config.yaml
vocab_size: 27523
rope_theta: 10000.0
beta1: 0.9
Below are experts of layer 5 (counted from 0) of a mixture-of-experts language model. Rows are named router (the router's row for the expert), gate (a neuron's input weights, with its number), up (a neuron's input weights, with its number) and show model dimensions 256-383. Each number is 500 + 40 x the weight over its row's rms, rounded and kept within 0 to 999. Numbers have three digits each.
Before each expert's rows: "comes after" lists some tokens at least twice as common just before its tokens as in all text; "mostly gets" lists some tokens that are sent to it at least half of the time. This comes from a sample of Wikipedia text that the model never trained on. Tokens count by the router's weight.

# expert 47
comes after: " |", ")", "|", "\"", " School", ")."
mostly gets: " also==", " if", "\n   ", " (196", "\n ", " round)"
router:466491540432505552442539379534499477477390462474524524490504494498543444593483489508540490449477453435534570491530470488599500520455436510495451497502528568501521515466464514533493458474481477519424508522515471535515567572432485506521509515503476534462491438506474487509493614490489446463487516484530514497592574417581479493513559482521436463594507505481504495476496454545489466544474
gate0:510496481494495499541550508499440485473491527567552559546536578490494479465446493532478570465523485479532493483481464516513426463488475477526452472462505502469539428497471522582432526520470527461429511455570473489580483520459552576543411483524547480445519467506469498521479451512517518508426538564492477510555573515492463544550498515525515414540496490534421488468468444448496497535531
up0:479442526472565520531482491507495500520498425493509494508530454396454550538449501516554442534515461538528513507480485516553532548483431488511502484491478457481458469555472601539486470612508522524540510566518468516468485508408520568561505515500534502483494509506555527524509550465533517419529512382570482583511489437544471533467560461532487452546500521479491591478505498537495432490470
gate1:475543496468477478550488544441498517464582527490487493560552511561516497446483527499485550459483551472485453447433509451477474449533535464468529526481439523469504548480535445549480578492516484424411528485517512430491443445511517462420460503492483429490498533468469501535475464469503485581496493588439532462500540451487540465532471537448536555512520418512501534509502524490499520440470
up1:453443478516518516526509505496488510536504414458441479501433451464433516535515461487492481541487503462504522551506518477507564518552510451497496483584527438489473548499536489421506556552550492533576466499459497505413558492512437510501545524494504558532577586502443509458503508420467447527494464502492528516496456504463498491384525461523495515444478555500522504504516550478449546463485
gate2:415493460514518472518486511477421531445533571507517534524544541549617524504453482494535534466442477413511560542486539496542514516481555561491484500538482467451458470507510530465518572484574464524480514536513486453469561461477542587502473483464513536538539493472426550482560521375592496536492506503509521461488487518471467539490562493492540494482415578440539589509571493422530394506515
up2:508549493429564485508538482552506489533464562498491537463545472532474507513531472547481500503516473544495449502484475492509490502520516433475464499501486555415440458545465448520475507514470512471478515467408505533513386513576521491426512488453542558469496490446481506469451456585550509511519478507446499565499511422509471498593436577558565473539498451523487521464568572539521494421491
gate3:569471459495454496470539480500389518468442487582515546501478520485550526560466525526514561519504508482501512442464515450527444493447390559488516475482502431489489438480566521537480517520437505489491450481558495554490513491521544551461461501469454505495525514494512548469539546489465518517495522546476462493509541546508499537546411519529544466524523512451434538520378476441496462516501
up3:498590587485467501585465460420542503523493492574522548464477484499486570463552537466465501538576542507510497491570470487547476481499530463495568476553538490521490490554574489519527538571497527545547504461547635510499431515418538484423524468495468473501522503532534499540486518442517439524602518538518428567523504449518508421506480453580521508485505471485508488460522571549505521445461
gate4:502495520517489484469562500561487422478409500499559563501495549507591405590495486518453525512481492500499561467487483528508561469482514496512537493564477506492584528438575486522499516449493480538540478550497509458542555456552467511561488410507480470457458535467510536463491526505588505532464504432459497442473533545467462534513498494527491495446437553560496561498524520437494473479473
up4:494505513423498543518426411463553552531532494508394502566547548513459506507486557492455487457439456479480448520469498507448405497547471473462490496457502523448466486504439470505536512470497529497488559450522538532421400505459578455507480536516500506543545507489466494532461437535485498497516530635553519525606521480506572505479459537534517530534517387475495474500494463528552582527538
gate5:449548467495483540451480536444434545516488479531533499519509497576497613457480479506527489500485488552472458449466505544478528519522493571525537498490495519518502508518534560435448535544539543533485532426578514524482477455490464488474459480555507444510521491423505556447553524544502484504520478563502497546510465554468508530457482526527541473457502544531523475497614594490400435532494
up5:545452519461467569488530501467440504411455502559516542496526477509464445526519471496367463494503555559488496591561505498511497478468527479514484428464406517496520519457536485511547522505447504453511509500534497511560500520472451486541503513494512572488492512510405498463532442547473500530520522526458542513514585552470602449488518428451467537532524490494453531542482486447537570508518

# expert 30
comes after: " ", " 0", " —", " 1", " 2", " Nominated"
mostly gets: "|---|---|---|---|---|---|", " —;", " including", " like", " 0–1;", " 1–0;"
router:487482436443522465496421562450494553517449573420441542471434507493499486539471511566457484486495449468511446487539549522569588465491468511500476553546449540522459559509573529542500457447499544497446426519532459563529531498497492503465484462396545504519449508512497449592552497447540494458514556412520494506437546536439483521443421502476391442520538528502445554547468457481500505492545
gate0:451475519486545510545466517477500525479525479521507442476584495470621465479412489484493487528504551582473555425546478495561450554528533535438471515464536477565524458486425471497568483452533541506547513526500519462557471514565560471544450562509512547535441466512483546481475540488505551497508521514602527510535510444555437554458563585490490510579493500474581520528457465468515427481483
up0:465462498559463515478484506518521493484447499548529519488473488617599599493538463497546493552420490500510564538515549507655480498612460524488449463457472497533428501502537540557494515551551513506558484513534516471516495434537480486495493483495543505466474536505485512502548537480486482525487523479567483507504501539486393504431516452430489491553489585489440494479530501481607535538554
gate1:590499502542517526508486511474461488466502503491532465480546545487535512463506446531534509594514479551458543495506486492471510565549565539516504520507532515481436477520470502479568538612480452463497478470500545565396505476452476532421480469498462586570523555509481526487467464490465513626542492490520590562522464508433478513588507590593514535472492537479486463513513532566411527480506
up1:520555469489484507555522501474498577427474476538460478492490489472572542514530475531504466431533475490503476467490498571511501388455344540479464491489447488508569485525460469546463490482474487560491502498513495533516479490517464516500499556479473509492505507529542500477502460543585476531468491523398538485450499491412516504477523411512531493472453531526483414479502536491438503546471
gate2:476509535485411482508565479534495536490537440526456430557507476562504531473487567489496475438489538526478500480475522535552476565539544566399552452568472472500452522475507437510516473524499457454500432485524500471533483511507493505480582522512541504479559490537527541484471474514506474517484497512517490489479483526501559500485543456482537514553443484505602515429493485548527436439502
up2:493492557551566551479536460452491515452472472477529557484551432467478549540443499561503555519535532473509457505538526521457459455488404514571427501491480548462520478505460543516527507577507541568506505504540520560530538397530486524504471514483478495477496453525527473514524530524568420516467496508464529533517513451523456447464524404450490459456503450563507469470548533580529540501518
gate3:459463462493511480520463541472493606493463516502497499525499482387571515526479453529503438622518469516482461513514476569568494413536483431523503480462488473521569523494480487521492536471526511521501501570443455482428471486548550476587533524473519451452484522493529598505561482489506527461498534499499551424453538464426445565516457530481499479497500467559526482539471496400498426507466
up3:445471600509559475468514494467447435540518513527461495490612504521476456461536535490530539425494556530481551505524543367445529582545562528547569525495509521557466474498494519487531473535462533489525498482545522559487523499484548432497487490518450473479535519497533535525428556503475469515528548550518510574611535465536595502519468497513510555474501432516492549481532471561487501521473
gate4:414542580587508480466473472502448512470443495480414446459517446498494510482512502452531412493465541457473581491521441495485494488510543477530441489528544509501523458480466475544551499496438514433450557538497477490550531454555526523535532528485482492466503523477576511520470527490539434561495515546463508479558461452536492495571475569504563531479513525521454525478563559504541501519468
up4:490496546504561529526524497546546476510537493507478545519570541490496493538477506536500505453474471574438522454478492469532502577426568529512564525475497549528498481493471450493505444507498447521529486500498516553483480556476567470497469503504502437510512444474462592477466529513453465476531495479548497511497495496556602630493521485569506518550513486443548571513437498573431483435494
gate5:427442449509513539548497512544507559478503496482504516515456472467536542514504466552501471491527514470469536507489480503535520489534494472473467540483519521529541492510502500492518529493473478533441457548512476495446505508533526461495566563501492547516499509576499502505520513489579559448468519503476521466510541452451478511460488479467417478493524537497467540576577572511498402531401
up5:590620477471464524496527524475491472414473539501553519505482505508535457480416520479497553527527486516500518570479490605467498527458441495463520527513474486434518440508517539562448553475512507541512539519483570446494521473474504540474464449490480489514465472517503392501583470488430478467527486484485491447452463493526493503499502464524565504436503512488497413430456464458531487564487

# expert 55
comes after: " |", "\n", "-", "|", " 0", " "
mostly gets: " 0;", " •", " Order:", " Total:", " Clade:", " Species:"
router:518497553485496494430498426498470550568515493498493517549523458523496505506479506513492486473486502467515495520568426375511482503476516489530416522550456505502460459483538525466510456552435526489495512487473527534517560560544401506454505498519462537505487524501533476467504563503488475477680494496530514534497450514520483423525482425462502537485477567531468579545549517594496490432474
gate0:488534427522496482467466486485536567545502508505506418513575539539518540504464464501556407517417483537456522477507535472482492491491578539515479503487489555520490592469480476400492513509512509486469532508465465539512534529469438535531510510509528470525478445450459465501441493541449529468500496483493521497499448577476485495537491558506542522573470528458463549554557492445457504445520
up0:531460470484469450500470510516454523425463475521457495475484443426508533447478578507497456496464478565527464431497489455471464453467533468459533490436546453434471461494477543491487445458521480530572527499472542516495486482546525467482484430529575443422517433453543518540545520528540512480516495490525404497444475511500501601507535489484475487507504515449503469531550437534531510471506
gate1:508482441450535436479620467473494523511464452476490519494532500503485494502505424543465506525539468497545462474479489525503457502506563526568484424537424511444459536474507449501437449437490484522594509470516521559501486503482518486479484551525573443494547496519550449457518491615491516420491455542463588558465480514488424494495499487494566585505469504501505476467499547584554470495500
up1:475470530481532500531433515514476576529496506467472451450503484513556471535527528500518472546514496512477477596507478551491482533469509424568511515586503514533516461491493615496487511538483530506485530505499458503473542453449516526489556559500543491469485557521517528486531532424497484571453544500521464483503528495498484444481516518528489533488517443465590532536472502540460460550418
gate2:508476495556568512478528458498448469492483549512543552519504408484523467496503482451465522501516571499476480461497473466487535556510536472519517482417512479540460407535572544420489503561495514456499509436567505502475460466488511594506623477497415495519472489601525516482545472467462491502493475504466499522488551510477499464540491568424488549442573519475522527573517530517476470497517
up2:507431439516487493541462495449541475532518505478492486548527532543629457501541453534524509548488536501541496480507522458526508493489547454534526492478440480456521502458488512480604491506489515518606499529527543496477535442535610517524467512450499539460513589517474544488462522507489496527514546516504483523520440560455438513571554542506545495522367593497526532463525529404435521488473
gate3:473490479539468471490539430471499464500469517504526447461471488517542418493454472579484536525530532470496431427489517473526512500470476562526456503475487504441471502447419545534492481532478479470492550441572525475460496475480589585435487495478450484479471523479579448517469529570457524553475499441526505593483488451535498488463510450545526559479465494520489441422657460507539501483449
up3:524562509504517531490527433494461503555499559509503454562497488544525501487490561527513466466538519498468511442504548477490506524435491496512512491527528529491489443522449501490483505577460499430555530441547587430475458424480546462518463512489463494526459568474535469450522541541458470564475488518450470585476478576524491428486493511486533551469432504506360475423543423491516445540457
gate4:528485462527465462467442466476517473396523471443546553541489490483473544465487452474447502445475563486497529510480500529489495481518543555513514517478510498529487502527582462531466546539509552556485441450500505505404506523423450457518508573527552450596530486447432545512530494534467483533514465552489517467500491529471523494502543419435526482487503555484528475481440516556453547403528
up4:541476481446531489524482507499503472500527483540485507482538543518530469519520467518495504486505574473486503549459492512450507473454476499567421539478473468466499471514498446555433483471481556506420508489471581509538527501518503537459484534499491483535541554501537461541506494547453494431460507515503450514431461534551492485436522467491449472566520449526543454555434462480487565512514
gate5:465523432515453509501464546489528583485464508494564498577482468463518527499486532481505496434539499510508567487458550469530510447436481469442478524467512512491495461487504478531459516512497561488495503527544535455434467494443411558422464541511543492534476490493629496516502533517442481480539473455537519533446494480535445531564498479481571447423470503486472453387538525504493499457445
up5:442485490462522465561457525514486520458524490430550443498482507471442543529490487430539472512495538486533484599494467565522448447492572442465507475399559547500489510462533507453540516516514586515512548529498382500444525517457477522507614490523515529546407507574445430565522518538537494507485529519544545474461446461579519535441456505520460419564503472537532453481537469466522518507441

# expert 35
comes after: " |", ";", ")", " for", ":", " –"
mostly gets: " CAN", " AUS", " AUT", " These", "°W", " these"
router:551555461573440511530537428532488500524431524485494506513523433413510502566498430636547437486513498476544556480541535522504493405460491537477472548492447479479538526537420534542546481519481509531514492589482498482542531555504479535592464487531509559423522492487476474487505556527503462458471509489484490469498502567563488576461532574511476540500522497484454508498519490500462497589493
gate0:473519470476492481566469501495509579508528488532476455492492533473570529520465470461551578525476477552454520560472500424523554480565595439457501539549436454493511486500481526451487547485583590490427554533511552464463509490444562521486480517520543511520467501511469520517464460501561499551410448506513522516497502446511397496500513542506497514521518516411581581483552524478472456525508
up0:524504515534402488530508542508517472508493552513419433512480413491441548483504452487531537520561463504524548453528512511539454570489515540513492559558488519384453535511514504480527496531500442485445507537575525486496513548522443567535500444481514451481589526520491480562530475477583507488462499466552423521558545422490433483595455476491509576482478468494522475392552472514479483538492
gate1:480529489507459431458581460466508455505450423487516440559516507458490504530473472468486488495411508480510529467490523517532470474556547576521505562510521476499485492552511472497511525493525460549486460454570526483490459469516488523434500478482530604550519515542492445458451466507442565490498529461508499555486559495552490542427433501453467490447495526490523525522543538447464450456523
up1:446558511465481481500549424497517462531498507469550447503469522403494541503431520510543541512498500484474499443430555535521458485521495486500587550476509548559515557572461534531602505489528546531524467510511523462528444452550504506456465489432519603505532420555494511418440457542559522500454489500526460584517506512502489566465468549515484533499517502561448531521572519428451433485462
gate2:566500485499488436532567496526533454450491488543493543532525510496441429586469404512497531439494417565517496508481521464451439488417487523445483497507514521451533447475501467576461481480493483476480570486515532466472469547481543462514434487585528441453563507429491540526503462492411517542457551491415483498513584501419481537568478505533527464490517519468450498474540506505499517467534
up2:476460532458505472462472518559513441500504478511506511540567455543487516498461514492540523509582503488468483492451497441473431574477513521492480513480412607535500518464488465483479523545528524433491491546499412511456427555462478522458511423562470471490468509494437515576527488427431518562452516461477532512551552496532524468489528539519501550490519507487473477478493437499586601452476
gate3:514495502452474483566502556439579529609507472531528524488512462427494495518469432555462475524583584522487565437559447567560476412479546469528530497536525500496496569424534518467520545493528519497473484505560503544505510512468493509483535469482491570468456530476516443528518547490508485479486508455513485519533499554538438473513453555514537480486465508522455537496507496480462499519531
up3:467497519540494484533493481461487555475521564471460516428482512532574436499512493523497474502521566494543394479560528528475579487514490516490463512542455600457536531466559470466537554522460505438447480467611496493485503523511516533452508582445470536485451459546515506599519442466590568549412545437460549525576506486481465486512426481509514478500547388585467517539468501506440561519543
gate4:504524521512503556483480464441560413473535536468554512546476514540515523543452516471576455503528436461517559607594492566487554569546564532534472508512509538502461478566529546571573454571556508545588478497490502465462507486476531502501505540510503556516508527507414457520550508454505508559484495478485551491470475462514461492550499552434440544466496520480466583503547481515543520488476
up4:476529459512485476495531479503524524575539447545523513496537378527469543514490555491496517559453496514510520475477531517523448483521480529511461521535528471528512481485471516405572543453543489491564531494463574463529501497555432458531496457490509530547537517493363481479412496512466482484570460520441460492525516568467531508493457491515500532567440445451564468508516541517537454484478
gate5:528535542450570513509487511575544538530531569481452568538470468488516488518481454496514397514524489470536567464528510533482471530481545509472491509501491532492466476541525522495561514447504577471542509513515471472483581547456465520534535516507537495507535475452431527588506507547530451455505490504553508445484464514523554573309451443431416502516486504498492478445529474519465487473494
up5:433503439590513519451527468471492501480524520574573471499443477501456516508444543495475559518502453519452391539430470496483490538501473469486529524530492483485488542511494488498480518504513448507520557461501595497465453483499460491443469522560496422464532481537555479508446534472551482506512516539379488602533539428454541492523500416504497421503535567460483477529564601555520447500471

# expert 4
comes after: "\n", ".", "s.", " ==", "===", " It"
mostly gets: " been", " was", " They", " he", " He", " but"
router:521483546433488486413431520500464512477541532579441528504472509505474540524527637547491471477508504486472499432549497435540506584460460490487522445458505493513512548493658436541466538463427587478456493428468522495534540522572448512527464527526506439477587480530528473500468483460486459534557550510493526493603522504484479519480452484488527486454499488471487596554510524456422548538576
gate0:491544530481523510484476494415487487512491505522542531471450547544577531574537616523517491487458504423533489406438562489506487516480494458493516511426552448589518557483548462507526576501492499495517472471476457515466511503558523481554459454479511484575516464448533536498484551482488497570597504505477534511560518514533483511511492564524493449540607425499507553465527540447517552501534
up0:502541532497487491506504429459469553467511502580511520481524526476478559535474545528526489499459560480523570451458568514517488486482458497481492507432544434543517518487534439526512594518466505486464499468515419485533418519506498578594475536499534525469529490492503566449470516499475578518524535505461454561558520509486465549448478532503516453530546458530464531579548513474499490510518
gate1:496547469503487530450542570541475480537432555492494491471456505494565502490479395477468497536496469545517392536560497499540507519491455526492559612522443427482482514515461527518468512462525489511494522499489502478431489487534496508486503534517578490508465479481436481499560515551515497428463507478534510472512514472502468497541489493547464378528385505496513446566439541534488511461522
up1:519460513501494509536480528360518538476542477465469489510521494523471527495543525517442526500564560544484440483445455470482526521515533434455574421557537536485460479451507529499536520498499472496466516486498499594489418491481398471494539540517503472410487510511632473466479481506564534503495486485504382502577510424523453539549545514436532540526550462413461527572560507471463467513472
gate2:440561517515517466450425493496487532558488561502459538513516541478477522472444483496526470507482437499455420461595499494439510536539515520520484460538441515451469422529516505492529449502483517500478514491495511518495525507481473527475513555475421498557457551446528525490500480489556505571380480526508514543511491449515515530466469510483479451447578502488494457559553489468373499495533
up2:448559503496474501451399548494451553544556576495455493503469522481491514507467522493528441513516462533476441430566507501503567504515497498534418442503378472516481384482514494488469519520501508483467507524569562518506499512506502526463481496473469461486500549509534568514494504469550491618417515495488520517522503491539527462475499497509493490504631456494500481560557451502360519504537
gate3:506502455500524492518574472554502545424511519455476497539507437503509440545472412574470552539530477530510524446504441523457557515503482465471474557586497521482536443484489525517492470518501501545487520490492512426449524537560514442539532519517625461452523592526494513585498443529484516493465509497529361476489449460544465545549545461441496486488475566497495408499548475505503531476471
up3:521444473481591532505483553456524504547427501497623498445507491479444464514548456466427401517487470492486491529532480488504482449510515501505509441437507539558481558492506563494523508524504499517522491533460489522521474469528488527558521475477463508550490479516530490462531485550578500478479491495484533538533499502373463427417494556538456480458506534540519536545539488486470493509464
gate4:440518486466451486461433577458559567533546488541510529545447442479514499495542611508517514483533510490475537496430478501522579534484530568519507419533499528611492557535588503541506453532503534488493491449480482469486537533479502485431485537524489473545521525520525508556557535447549506560512497460519516568477517492623486456502451437502482532510467503421489538500468506519457533523546
up4:514428471536470464513440576550489401471530514464495467431483520459494541511491547511490505520468475478513471479517510518471474495514505428504508535471553439420503459486494445432486543534526466519488503455462548497468561490515627543552510509496598529472493406552499515574446482473415377499533508486464536489529504478508513532463536538498527492495512453546482472427476514514497516490463
gate5:485442538494547491490480427591524549534548431538510518500487514474456486479515453493445466511475528540444490526524508501530476514492483524508459573513578421487500471493505519542469480496533494495463488467455503481453532502498524492495511477518490535525502481521495527439533508528510518490503470459511446545500469504469521573464478493499487452515383514540530562521426521517436515433415
up5:515524488490461545477505518559495506480491507548581584536489476498494521537492587491469384503510477501501546507455529506585450516466461589464483503471520479559499508493515481518533482488461505485533488458462518471532497493479438504467465473582505414491532449522536535506462512512561632479508509480476529577503545489627429420537508512513489492485584544548476526517436467458490536551552

# expert 17
comes after: "\n", " to", " such", " known", " was", " served"
mostly gets: " as", " became", " (born", " named", " including", " include"
router:573466515488540491424453473534466506487584526513554490504493458472539553480486528433470484466561507401488509476505458501494527485488526473496489498583449540473453496468519468471476544508454523484520542509576463474497549572536521454531421506561541456580493508475526445538573524522487442529506542515470493479454447465464590481467509512559535547520583506509521523465529477487472509466466
gate0:517482479591457495441473477482443461477456562442492522540565481473541508502509561479527518492434629499546585427496470418475521486508545536477530513536495507501493539496507542493538601552532505474450442476542537474444511475481528520498471484544437521550506559546502466494448512465562546462425480498517508509460498522553543450481489465519454470529570525491465448483449525439493495448505
up0:466444513526443493507497505503555494564431507496522506434450452479507537429482556519485453526568489491497561520482541468490467490503481549490468550473534470475494485524512545490581482527517487512518535401524456530478487504467519554497511385507464588497439450451459488497569477512477501546442492479497436546529497470588467540529467512488551541520534480487411488521514543510398505486418
gate1:476547517509445454480528494500453522519483485525474481460436427508451552502503492513506525515562543483459470460508570542466495483443471501451556446457524494543575520482519417502517482481527443588485506577519525506469458528576463524461556552498481496459424473406532515501515460587487491511543474497476453434568438476536524516542489463519524480467466487498481495518504576512476554424541
up1:501505422496512520564498495556502513424467563471514541518487513500543491485500549482510485492472481524573498537430463524508471503543530455491470508512476507462497500579538594515480509478548521468501508459462468498521516443417503486545467453517535582479488467526481473511477507440531480468432482521539471552429495471491492482521517577482466512488519478526443457516506420457488449577487
gate2:513505474479564522489525490539521477507462418475535495526488481558402476460472543541485486511517555459462488464479436530506499470491491507546599438576500528492506537535484479498556479491526471505486495476489440470471442574505473473473489502569441545502462461419642514489484488545472504493442498454514451566530473510528440471504508531487446507477484530516501441530486430542488464480466
up2:448503494513458476522554500495498571497500520521441493505500520491556509561472450493540504493435471605519517468478545504486451556467483476457390512462501461493498476494453529522445503499499518513498514520471515468515539457495537558491494520433551443452573488569418534496470491469544482476528504486451547453475541504493548548494450484527609474497492502503458523429459489480501517530541
gate3:532524507544499479512519513505482471458432481502459572441518550521512406496454539468479460502506483514518520450492514538494495477527505574432477468560481518438492473536468499539535521419464515529445487488503559541542506474433522458506552490451528553495530544505514523507444532491502552483434507537565498548482509499570500478440476531564525524497405560496449461506491476530415453516520
up3:473502492447490518511446489423479507517565483527491436533516468519487556480479569501528480533515555486469485500447552513408486507519517487531514507457482437507499485440487392550461460551494471527468510474474415467483431481438483515510464533471540471544471478442500499468480486506508429536509475422437520532540493566468487553540502465476606437495456442477513508493520432520586609491451
gate4:516513513452461486515494490603464532473526435490513388591406544462503500476612510507529567493547537482478497523465480539466476482528502427470525438508512471526542483573546545530467454565551494515501474478528434506506513445608532512517487435502431456507478497574525497467462478484432479622527507575406447597478489547412502523503514415545568525465477421509447500521491480479567456559484
up4:460516480453488502465509496411474568475561533409465436475398496504512492528541546493564511484542431500497517469528465485528557530471472564541496466522469511484483534511545484535509444489506512547536452561510511512392546500472472450535535527489570480531537425496443489489496497456553487483549513441516487573503537525458463566481509496545497502521498581562456556445541440579444511479440
gate5:526547467570466464491572500487587462462457475529568407480494465521470510473458436482479528501505492527509506585527512508455488528472490570413524515502497520423518444491470522513477481543583466535449512514467448524507529515459541495444538451593527516515472456428491509505492510473464532499433471541548570501502536441577543497569566520501498492527458463414487523481545471450534497500482
up5:505489649434430515462531464417550483489519430472551483526513550516475492489488474529564576535490528490418486468550536544546500473532531486562553476472496478448494488432537563480522495506489482434505483531497474504484482504524494550502455577407484477493529506486488502510523486526582508597480508480479460514604494516498489488437541473511437507455475496496577574570481515523572519474505

# expert 41
comes after: " |", " ", " 0", " days", "6", "4"
mostly gets: "°W", " ===", " with", "°E", " what", " because"
router:481530460495476521546437544513496535481442558479449560493450559529515537488542532523509434511479409461537517538510513503474521386527503509460501474484522481525521585495546557542511591538459559524504497475474470488465501546498421498519501529489520505526428533459476461546474514463523525472462498492529518533526539530496530493458425536418492457554575539490512499439545462437496462551509
gate0:489481493565469515531508532457447479466452500553460514507511586505577478477532478426484506481515563594481489525510512423514511493503493527455459466435473446460533484560491471510456568561460462530422534438554462530499546536471610536520486558521484501504531441536488523509448482539557519433505473532539456471549534485568486480500580577469453499442536436417500554493443517500525485488471
up0:479556495524509499486511495494496511495498484498465515558445529563508495477549583460486447476521546470532431510505497427527488392461468471497489504470546525496500553536524532564545490574422497531453442451504438479599500543476561567539496495518448465561451490444511527505398516485578500469480512546485412436514496543546554368433501532458466509472564501454518458451556574466458506529480
gate1:482447499456526532512451516491535587473519529487471581524436543491491524534466589461544491474500475487546447497500557480566500486519529574467507512530550520542492575441520521551498534555486543499499466548433429508459466588398507441486461513484466504546507559468516539556549455440450540573519500466545543523474542494467542539503519474448496456495474601502418491459449493514567503513457
up1:510534516503457477427513490474541452426543521489445472445503535522586557514577500532475522448519489498530528540475542498495512522501485499492520526578403502464470481534507498498484532466534506502417592508550605424509504431484579491575522485531517445471465534535526471478449521463571557575429536546530517471535518489464451505443508526543485487475473514521539511503549611541488506503495
gate2:506453474532510471451488500578505424497439452515466515501497472481549513536486449501511485463474460536542581553471543492485496545441460551462428520429491567515478506492469524548475508527512581411550569532519520529522484538490491455491444526505494487477491495460432527521507452559518467461454518472573493485518506514506490640504532504509420498472489579454483432443519517538490504483475
up2:511532496452562436509493529513508544523516461424523507534478522554500534442534469524513460496517524462477514482484581523545548498496498483521551507544459494561486506527522499515524519473479547502547458489539553554534501548452470503478509494434508482471551480527557479455528454455503512470481469404468518465474474495508472497493444564510440528440472540458540445542387446458553552484617
gate3:494494496565534500594434503496435541481508472521510511506526515490542482560562578523451543494497474477500549506462499557483510443475506490501537452456514484526570532479488467454475561446470532473509490490471499566558583514480455395525470566485449508511522475440471472495539473490482522504419492528479492523528471505549492508418490418490499542519550506487506513479444496517554472424571
up3:489501446524487523569503521548532520463539463543510571505460486484581458536512475508496537467601429520468453575507426483535512502469501533431533485465500395425441500523420496464470534503475491455449443547468514524572492535496519415496451563534410501474528486460535490484501522501480486429412509443528564470444485570483455553478558478489479534495536503447508498434451448525511452536500
gate4:502578511514408465530554517532488474523500466502434478520473594411476614452546525514506498478523464529486544526513530543498516537443497531491517552450524502488481498511580473531502501498516461519476473491554477497449494468545508473497501561486523490577508539539479554497508480476510528508571530450559524516498501490524518529501526415485482526549483516443590479361424451488494440490492
up4:531516514556534463455392481464504511478521541519456526440525455551526489471458613459531523538527617474463518583520541433481519462575436482483540526537450534516450503517566490427500530478512469500474457488481528498420507475447518485466448477498433619414505539568515473534514485466486511559390538406476487497499488523510482484558504558503494541468501536512497546633508461503515520492483
gate5:454513508462550531555501513512420516495497474503501601538464497464531479417465473502476492531455536460485526500544512487471538499492524520533592488456540581524506495504432577430570397513553441475548504564476390515505524493462520492466520550491441571508507504453541605510518486534438553532498492524517542521506489487422518533492531512509478498501516441580499471496474424488534407487465
up5:511463575583516551483506504448545476564519495467502498514497481521461404531443486491507511478499530525471475414504461550542501538440504543533475473551495460416531445552437470515539585485521472456496547477540583457472475452414537490483527561499492435442481405480480533520499452530510443482467473554537493544539522437542509521498531474543536517488457466518519522480500550512457474489499

# expert 33
comes after: "\n", ".", " that", "s.", " but", " In"
mostly gets: " after", " if", " because", "On", "After", " After"
router:540501505440537508438461435546523552550538499409467460578477455495468510533516542463435500495498507466483515488448515523513491536538510560511487550505510479589445546510614503474569525505464521462496458530463473595494532479521464463498480507519518510568495603484439493507528558488493493574559547556490461476527508543512519442533479451511502529536488506504494522548488521538518535463494
gate0:499524447560501486505570464485452517534473509506570519535480534520443566481543465533486480498452491527507556541556517540484511472545527549500430509513416521510539485491516442521576440474459464486532436507538478536485476576467612453504572501461508528487496478467527484458611540574551500487501522463550538459494476488508525484533513512536508515479476566524502518413467398487584495533427
up0:527488532459511435468440545509486468499565541512465535494524457445563515558518584462449500432563511565512537491410468476461517548504543562484623458532521564502454437487505521473460520568483486467491526550429562529518520523485500544503472483512459459518498508530474471522549492470485469518484493511481478510474549482450509532629447483497525516539437477491504561430504515420471527525574
gate1:509559471482524495469480486449568510538503418563580499550531491478496477533467499489537547510550480500477499496449459555498500493466472479515536476403460468544452511484488493469570432536412529499573553561473460477563535459482491397473474519570570434595518513526490522517525493471504448565494558521512577532463552507497458491470516513541537510569493506444459520393544479532450534538482
up1:477514410484467594461478434496524526510567523537518500496502505575482538487497484554569465559506465460452512544472506549475560515513540457494494530431427474537481480480482538468515471499500523498537563426490437498406529495539421569493454504503534510514442476474535464531519557514489535515517537472496505481507504498445464503547504519450483481515495432505392452514541509537571511477470
gate2:586439489486485468486483477503478562530506444462562483561451424500490475461451524517604457495429546468523582484511503487469478525517475548487494529513467577499479484506497496445512551501505506473477564488499439500472528438531483598458441503546506487492545522519532537504489516486505460485535512489510491508451468512497453528510533498515522552566528474446447528499445480462465459504526
up2:619444586495516459463482477433487503535508481457506455567438372470506574443526542476604485501478549488523478498535494494487487548489503522500560519520509565498453486483432496448473528443439515450529565527451461471474561372513587495540417471565526458506459509513513493507524556490501469536501492484535441538519519465459570513509514507543499557579586456418476538425536584490477508493496
gate3:471472501490449414542506464519424439522551499567514445552547571485520556433501551502513473519510546520413464531535543501431528485529560553456545484525575525500411489514548464464507435553541527501461434426499528444537439515502520471497481531499465466494493463501536473472495483457440526518457502556532514421549491510393491526514527527496480496483471429493473486541485455471548492547436
up3:506523482468493534546484523456503447512581483463457522509451545540490493465494576462468486463499600457429437492473483526480559592501565450527535551485504477499484507486527446452477547535489557492499468398543487488513483434530469511432504476468474463487468476556531510491515488432467496535533476449421529565483513476512504475482435507429554504463480560509454497549453511514567501527512
gate4:502548574567508538520514514492480565514488550513483499466527462443479475524434503516534520543433493499471432510528479520505558481531532515545486523407497510548525474474484500478483444447495546555480520471529441493576529523503503525517514464487486537541512490432527523598489514541550536483477487541454515522447358568497467535459601507511493463462483538518474491549522479521546519513472
up4:478509470472543474553481509512474525517492510513507499521551473463524494528465478488459508515509494486455586574478514585525485433499411465526480558539460495456468518515481556470500497480513520435526524475562522510512497455528501588462416539475535588448486516465560522453535527485507431448464532558453440467510493505527467546505463521429494488592588513442424542479545494535524445551445
gate5:517544563473482474440480483554531474516536476450450482503527545480511476479466532522518610514543475471499482498507595550520495505489493547532474495543480531424532473439503431439512502505497490497520524522507546542503427432548443471514524437502471503574538477422551470538502521541542553599460461474413565502485515518478504527443478489477413532445478438539459458503547508453452514562489
up5:524480422549511522538568484490501493521490476508472557468481480503528537446530427509443480498478502527514530469448429504458506504436510470484484447467495474503505505470546536544447469495481492500434596603479487466513488548526498463489545515547512558478521526533404529495537473510464429472538526491550461575454550459495510489547510502492512537548491550480529588407396404531487517474526